python train.py --normalize_top_k=true --balance_bias=true --init_std_router=0.0213 --vocab_size=2048 --init="normal" --init_std_down=0.0 --weight_decay=0.22
Below are experts of layer 9 (counted from 0) of a mixture-of-experts language model. Rows are named router (the router's row for the expert) and show model dimensions 64-127. Each number is 500 + 50 x the weight over its row's rms, rounded and kept within 0 to 999. Numbers have three digits each.
After each expert's rows: a language model's description of what the expert responds to. This comes from a sample of Wikipedia text that the model never trained on.

# expert 47
router:531487507535391522539453457459469457561521456599492554510497402509421475605511482460487401534544550524494554549528595531544492557424482497563567600398558412523505545547536545508562505464429495
What it handles: Verb endings like ed and ing after stems such as serv or return, plus commas after surnames and table pipes or dashes.

# expert 31
router:537492423634469509552481440479522462595528512495442527503434455465425545498464536450524468498462521491477515498509545580520426431511554499557556526398519479552554479514572497456533557520407473
What it handles: Single vowels or short pieces right after a word's opening consonants, especially o in Ch-o-ir, ch-o-ice, pr-act-ice, also foreign names.

# expert 16
router:516537394546436586517521435478445427574567432506436520521502495440422444499445560491464460519444547429454510569516530583556499475431529458528559523383556401538443526596498506523583583495450484
What it handles: Pipe and semicolon separators after numbers in sports statistics tables, plus closing brackets and dashes between numeric cells.

# expert 62
router:498554445550468545517454462488473500520543481542479570553449512472435491585421503384489427587415543453403528472505575595529509461436485438485524543396531406462520504536518542551558563558470488
What it handles: Pronouns and relatives starting clauses (it, It, they, which, who, that), modals like would and can, the verb took, and sentence-final periods.

# expert 6
router:599538487522528559610383437417462442570540497589436558580378539450481442597439508475464514470466532487467531522495494579525466502427502500538540530432591469527435480519511483499572492491449454
What it handles: Opening pieces of words in species descriptions and infobox fields, such as gen(us), stat(us), d(iameter), Spec(ies), (a)uthor.

# expert 49
router:605559449527499517558489483437507408575532507512437484572497443497482458522476509513455418481438542492415547595533541556536501500487481506512519551397514480532435513548522568536548505518470454
What it handles: Word-final s-type endings of nouns and names, especially plurals like -ers, -ors, -ians, -ans, e.g. Workers, Simons, spasms, Massachusetts.

# expert 26
router:551588523509403513482400473425424458531540481487481510563460484495455433562504561436472470556480554511420562561504479494535490445448585407569530536429517500549471546584607529519510592394467516
What it handles: Year and number endings after a century prefix (19|93, 18|46) plus time and quantity nouns like year, day, season, and ann in annually.

# expert 20
router:564509461521514575491408500467488446559515503575463460515499438460407487542482522541497536573437537461520546612469585578521483465457542449529568559417531465537513523530603510525581516484469515
What it handles: Inner word pieces like ic, c, b, sp, -c inside longer words, often scientific or technical, such as Helicopter, Nucleic, husband.

# expert 24
router:572516442513481597512521437477468506523524404471542539476453399422461497508502495397457471570417573539423617523573505514509489479451566498613533570438573491579457495543521482538607562561487462
What it handles: Short word-internal pieces like ap, ip, up, op after an initial consonant, as in D-ip-lodus, Ann-ap-olis, cap, charac.

# expert 52
router:527532425479510604616513461500451463570534479538422573532441503442425494542492528418505483497450584493459531502475520502503449463438547484474514512435470427501516505604528551533609535442429456
What it handles: Abbreviation letters and month stubs like p.m., ed., B. R., Apr, Oct, plus sentence-initial He, It, she.

# expert 0
router:589589506581400540587476443466493468482507444559456577505487368458499367540436485454489456516466493432495536530522506552492507500462492497577619566380533420511514531507562493525525540480448498
What it handles: First two digits of a four-digit year, as in 19, 20, 18, 17, in birth dates, spans and lists.

# expert 35
router:553521444497485564559460482468433489555517467538408511547385500452406510549436499463433420521397547531477567557568549556548421492463553491485519500380565418545547484573573481533565539457411427
What it handles: Raw byte pieces of non-Latin scripts and special symbols, such as Greek letters, subscripts, linguistic marks and code letters like COVI-D-19.

# expert 3
router:586555387490433563540445427480443469540493499487458585528535460416455498465498455492550394496456541443434544534518578559558526511396499451550531515462579466528481553496541480622588545463482452
What it handles: Colons, pipes and commas right after a label or number in infobox and census text, such as Elevation:, Population (2020):, 17,630.

# expert 21
router:572543428581499497537523459485409440592462426576535459551545434474445471583494525449488456519466562482489616578500474534570386450475557518555548603428492449503485568518588536497469555504433501
What it handles: Inner word pieces, mostly m or f, inside words and names, such as sum-m-it, Him-m-el, trans-m-itters, La-F-orge.

# expert 63
router:538537424547453566576506499466531496573512425504445580556464475486455474539454490433499441528452548464478496496563580542521458459447540488552531615444529398512501549563535527568552518511440509
What it handles: Pipe separators starting or splitting table rows after dates, names or numbers, such as ESPN+ |, | 2001, plus commas and periods in prose.

# expert 10
router:565571431490468547515495472447490441536504498516460572572487484514430439530424509490456544577414541529471559652539554476568464460498556520524487541438542444549394448489637582576547519488478519
What it handles: Mid-word pieces in long or foreign words, like ost in Anacostia, om in agronomist, im in approximately, ent in potentially.

# expert 58
router:537580448489491514530557501456451435499499504506466579535491485442447486555469493433443437526447546456466506628638535570501416474495499519551517550374539470515506529519506496550510522540454477
What it handles: Syllables inside personal names and words after an initial capital, especially ig (Miguelena, Quigley, originating), Angeles, Benjamin.

# expert 42
router:563529441512491489579499438455501450525541545570474553615487478414475475516494502448445414520469538542506544556548560508542518459484564466531505547388531484499464497510549496509543589406465496
What it handles: Final pieces of English place, school and street names, such as York, -ford, -ington, -ville, Kent-uck-y, Pat-rick.

# expert 55
router:511540441545441636547455432475461486518530504551479548577445504490444466536516463471486464593491498469497553537524466537546472484493572493577569532429562500501428478530481500550550546421505446
What it handles: Nouns in infobox fields and table headers, e.g. Date of birth, Place of birth, Full name, Length, plus ordinary nouns like language, history.

# expert 60
router:536549529534481572547490444454436520604617516572473508535425486354457494553405509448452506582468576451518549539558515586484469440472529481478513506360537432498490513537545528528521501432472479
What it handles: Words in sports and music tables, like High points, Peak position, album, single, release, plus score digits and track times.

# expert 2
router:538533376533451585557488429496426465501581491501434532488483477512475489528455531453431532555473523453503505521516568584436478505495519524520550560413530448554516467509500536602491550537537453
What it handles: Line-initial list dashes in infoboxes, ordinal pieces and words (th, rd, nd, first, third, second), table row breaks and separators.

# expert 43
router:491513440543487592561518481513494462535561488525438516524463505439452455511470551434471469512401506451464551526525497563512475451501493468575443529419529480551487498525604515527546565423462439
What it handles: Final digits or letters of codes and route numbers (SR 172, A190D), closing brackets, and place words like County, District, Street, River.

# expert 17
router:533551463570490503538413539470475491563538527525508571432446445496417502555497545415481498551451541506434517541508568564535375439432470467520561567446555443528493560547516565593470568492380509
What it handles: Opening pieces of past-tense verbs right after a subject in narrative sentences, such as d-enied, trav-eled, ag-reed, includ, contin.

# expert 56
router:548589440572488592549382471496462475498498508487437569538473504444476481559432560420542551500455529466453551593492619508568463448459572490575530507405513480483420551605476551570508524506464557
What it handles: Connectives and function words linking clauses, such as when, such as, so that, However, of, and commas after years.

# expert 32
router:539540456603466569517473414583485417502563488487444555560532522444482463516469520414510446497436553482514579605547506545505387483498549477565579570394535474516553539521509479515546561413434486
What it handles: Inner syllables after a first letter, such as oin in points, oun in counselling, ul in botulism, ac in facility, also inside math markup.

# expert 13
router:535528472551433547584414485526522443554533478480486502500497460489463483565415508491453515522505556519445503495495523547566403447463534538519536574422547488497450517552522521571542511491467512
What it handles: Middle pieces of Latinate verbs and nouns, usually followed by -ed, -ing or -ion, e.g. disp-os-al, att-ract-ed, disc-uss-ions, dem-ol-ished.

# expert 41
router:586530510481476531505406446453461488577518514560486531541486481498406512520491578501537478543452568500477526482502519586529454372432580482567592563431610441507433560472571552528561597505417473
What it handles: Word-initial consonant pieces, mostly l, L, br, sl, str, cr, starting ordinary words like light, line, bring, plus can-v-as.

# expert 36
router:573572516480520563580488496403438431516523505550502506517451438471464501522437479455526462519488505481465488625507511550554389469462537407504515645434567375534458510603537498554555534506449504
What it handles: Single consonant pieces like g, k, v, h inside surnames and foreign words, as in Hil-g-emann, Wie-g-mann, E-g-ypt, Jär-v-i.

# expert 37
router:525538452503461517532488451492459460485533429488457601535493525368489439580462473420550491585451525484422501533540554496501503577492529492584542584383545438456422512514533515557496558526382493
What it handles: Decimal points inside geographic coordinates and measurements (38.92361°N, 1.84 m), plus past participles such as known, named, built, announced.

# expert 50
router:567510463505439565576423465459491511540487475540478496581434485432484517546470481472485472536466537500462581581569550547517358474447548452547553598331532503530505526541573473493532554547463489
What it handles: Inner pieces of uncommon proper names and raw byte tokens from non-Latin text, such as al in Aguascalientes, oss in Rossington.

# expert 4
router:550564452478461496474476401414412445597563413493488524500458530476457537494422526480506519593471575532507463527504489504540433429431529492521560455414499465486440575596515587568598520550475458
What it handles: Opening pieces of words at sentence or table starts, mostly sport and elections text, such as se(ason), se(eded), won, In, He.

# expert 30
router:585538404509434496597496453456502494572526508541466547507518474485501453570500575509409498511444581441552599490559520578509470417493518431564548551385527440507463583502572497521594531434457395
What it handles: Word-internal pieces, chiefly ar, in personal and place names, often in tables, as in Zamind-ar, Nav-ar-ro, Virgin-ia.

# expert 5
router:524524444525463484482494452445529398583512443534419573553493411462462541492487507515495468540476495485478538540541531533566408468457543495551498637389510471543482580568533524557563557446540438
What it handles: Vowel or middle pieces inside longer words, mainly place names, foreign names and nouns like Association or education, such as Maurit-i-us, Ass-oci-ation, educ.

# expert 25
router:500524446470417560558447477425467458574546494510471522490510505420357544567445498443467468521495536484439577511529565523550491495377534504516576489409556425504479557578603518526606512495426496
What it handles: Numbers, signs and dashes in table cells and sports records (9–4, −22.46%), plus prepositions like in, for, from in number-heavy text.

# expert 9
router:529570421508420568535496490431459481593518380536518603586447466453441429521463486470465514498451556491501500543537521531556455431428531458561488545345590446523491538544571506560537551543409465
What it handles: Space tokens opening numeric table cells after a pipe or semicolon, plus stray byte pieces of non-Latin text, such as | 31–39, | 0.2.

# expert 19
router:572568449525492563579498561386390447540531461498436507541419468456398479562463491504473472558472600515419508514557529536549364431500511462582512547444520448462487519534555577561530594505401465
What it handles: Word pieces inside French, Spanish and other non-English titles and phrases, plus accented bytes, e.g. la, des, a-ut-re, p-our, d-épartement.

# expert 45
router:557508385525433534563543440508501449505508409590496552544464418413472438478412572458434414487452623395504576508609529531516466503462513475562579554442538453573541534547504588499520507514428510
What it handles: First token of a sentence, heading or table cell, such as Her, In, After, ==, plus pieces like wh-ate-ver.

# expert 33
router:561539454520504519571550445463496436545505476499467560573463466429429514530425540443517500527474501418453547524559557503553539434508591459520563544363539511518466546502568494580528594477445520
What it handles: Pieces completing given names, often in sports tables with country codes, such as Carol-ine, Tatian-a, Luc-a, and whole names like David, George.

# expert 1
router:504492452506503520530457445445485452547522488470407579515440514474459472548513443451433506639523544477468514556507551599534499450444573448500565554433557486489435463509529544554570519451459471
What it handles: Word-final pieces closing nouns and other words, such as -ion, -ation, -ment, -ine, -ure, as in machine, question, hotel, archive.

# expert 54
router:524565461540426566537422483481447478511578455543472555549520461416423481538422539424487479578416547464448511522542601518551499443375493478554544552435486463484517566542561542566530539499417480
What it handles: Prepositions and conjunctions starting a new phrase in biographical narrative, such as along with, by, during, after, from.

# expert 15
router:521507431453481545561513431458497497552487381530434513606461527464475490525426508484514417524422518462469518547586569504513433461534546476567534519447509433494474545609523517528601547484376446
What it handles: First capital letter or piece of a proper name or acronym, often after an opening parenthesis, such as (RST), (SMOS), (PSOE), Arena.

# expert 12
router:555558429525421549531422460526439382528474527535451504520418433481454403536447510499545409554464585466438538533553510522521475495468556432562518503484569503562444598550539498569552532449502477
What it handles: Commas ending noun phrases in lists or descriptive clauses, plus linking words like and, including, many, several, both.

# expert 40
router:569564503538471538560463467506537471488511426448441511525537474415460385549444477526514504541462475486471526568534501594573397466471550511518538563452550486505425456554556522541516570448481447
What it handles: Byte pieces inside Russian and other Cyrillic words, plus Latinate stems like profess, cons, stit, polit, Soc.

# expert 48
router:519583481497452496534522404471447457528572484566491531534471481478443494563408578443555428537464544379455494481536490476541490470426600512485527538410559458541429546556531572522602511473485510
What it handles: Last two digits of years after 19 or 20 in seasons, tables and results, such as 19-98–99, 20-06, 20-15.

# expert 22
router:629524469586412525548492485514495446541542484558511522551417440470418467549470509444513431564473548424432524475604520521550503442418507469599537496450592468512463538505592472515551538516495473
What it handles: Word pieces in taxobox and biography headers, such as Poly-ph-aga, Gastrop-od-a, Scient-ific classification, Syr-ac-use University, plus the, of, in.

# expert 59
router:507566473542430498547525505539491412510496401540437491500444484459411421565481526403488477514479519454481522520521529553523490430518490454519520533411604426479434533560597473580513584475450501
What it handles: Country, state and place names such as States, California, PA, with commas and line ends after them in locations and match minutes.

# expert 34
router:520508508539519531483517444491468469559557525505486522614434521435463484500452590454511566500436569488462535538578536480500374446477575428561538529407587471516412525613527501527524540466430395
What it handles: Second piece of capitalized or foreign words after an initial letter, chiefly O-pp-onent in results tables; also Scooby-Do-o, Sw-it-ch, HO-N.

# expert 7
router:518491495538495528549493394446482418532638490559459517513468491466480440532430526481449509538495487459499553528565500488499482390469603510606531533416524468543464557569593489531567514415424468
What it handles: Word pieces and short words in sports biographies and career passages, e.g. profess-ional debut, All-St-ar, presidential, his collegiate career, Award, medal.

# expert 27
router:553571397577464503594506445448526473543529527530522503539481472413450475552457541459453462568483546495452564604569522573490414478517533502564501607383488470443464509466519501573563553442446495
What it handles: Middle and final pieces of surnames and personal names, often in tables and credits, such as Pat-ter-son, Frank-lin, Pav-ar-otti.

# expert 14
router:559547444493506577530519481475504513594578451543490557555483421436446549521465522452534420565455568392511533602529517488546438510511539504566550529379552478515499554507505498560522589519427489
What it handles: Short inner pieces of personal and proper names right after an initial capital piece, such as r in Irwin, aj in Hajj, ur in Curculio.

# expert 39
router:524541459474412602514470427451419467523524455499485554520497468424425462490535492479515437486429532464489547574527479545571476465450586461546500489385585387510512530483490480548554544480428474
What it handles: Unit symbols, opening parentheses and spaces between numbers in measurement and climate tables, such as ft, mi, °, mV, (59.0).

# expert 44
router:563503463539406555555403436440475503592515502555501590495405469478442491536391511535488501514465552448524528499537540549560531509418511515541501497437571480481499490554614510571579584496425491
What it handles: Articles a, an, the, The and This opening a noun phrase, especially an appositive after a comma, as in "Riot Games, a subsidiary".

# expert 46
router:614634433524412541517476451519450490536531485509469583523455490470465410532421490495506486557502544493441495495507498489505470481519496551543537607480537442568468526584562555501544599524485489
What it handles: Space token before a year after in, on or a date, as in "in 1993", "September 2012"; also In-n-ovation.

# expert 51
router:516472469495493562523514397458461408604512435513455489579502499499404493505457524492542482543479541430479577569544482538550464487435481447487535518365568452553462508575535512522622604488427507
What it handles: Digits, percent signs, dashes and stat abbreviations inside sports and chart tables, such as Pld | W | D, 47, Pts, 14th.

# expert 28
router:533560456583455538503483494427430499559534407562510530520439472449381508567493510433542495507471597475415557517507485511505478477436499495572536624424511383556470536553548511534557531475407448
What it handles: Leading digits of dates, times, scores and years in tables and lists, such as 1 Jul 1944, 2:30 p.m., 2009.

# expert 61
router:529456462512471501546495389418436486508488482526534574424504470548453511569463533496454423520498508491486522590494488645559478421513575471547530553406528464547428555533615482553530515495410439
What it handles: Single consonant pieces starting the second part of compound names and words, mostly b, e.g. Blooms-b-urg, Mechanics-b-urg, Humming-b-irds, Air-l-ines.

# expert 23
router:557500472478442559521410434500508491544527436515467514605475490460399450545460552488494479504486530456480577520502557525548449423494621439536547487428635527526495520452533529497565494390491443
What it handles: The piece ote in the parenthetical "(Note:", plus assorted mid-word and noun pieces such as $, design, art, am-ount.

# expert 38
router:572585470482420445556473437496467480623553490523446565504454424485451403530489513506520483519486507490468554501514483530499431439445624454586588600429486494506518551513530559466524497465434493
What it handles: Space tokens before day numbers, month names such as March, December, and re or e pieces after St in Streets or Steelton.

# expert 18
router:522586453514510603559538506463403468562582433501433552510459466459468458583460454393489479505449566380496531536499484522484490490519523422568581538431614459537494488503549494535539548548419500
What it handles: Hyphens, pipes, colons and digit groups inside ISBNs, reference numbers and table rows, such as 978-0-226-14308-8.

# expert 8
router:572523422540526575596499461424500462494481416566454521514445446433418485549484498448520424503476547421475525592535542590502422465530497488531548523444490436484527534544546529516590596491410536
What it handles: First piece of a surname or given name after a first name or initial, such as Mc, Sch, Sm, L in "T. Long".

# expert 29
router:568536433534461559600441473490492384558540497551482556537462465404468459506435512539479484495431533441467538548573554552490454441445533486544531521432566434522428505543634473539562501483494457
What it handles: Nationality and demonym words or endings, often in biography lines such as American politician, including Domin-ican, Japan-ese, Span-ish, British, French.

# expert 11
router:508538438496475574551467481419458433526545418532395590550497516457467470501504500413494481576463498484458597511510509554605505419504546448564518494403500451565508631555581481565536556470498423
What it handles: Nouns or final word pieces for people groups, families, relatives and organizations, such as family, m-other, w-ife, people, club, airline.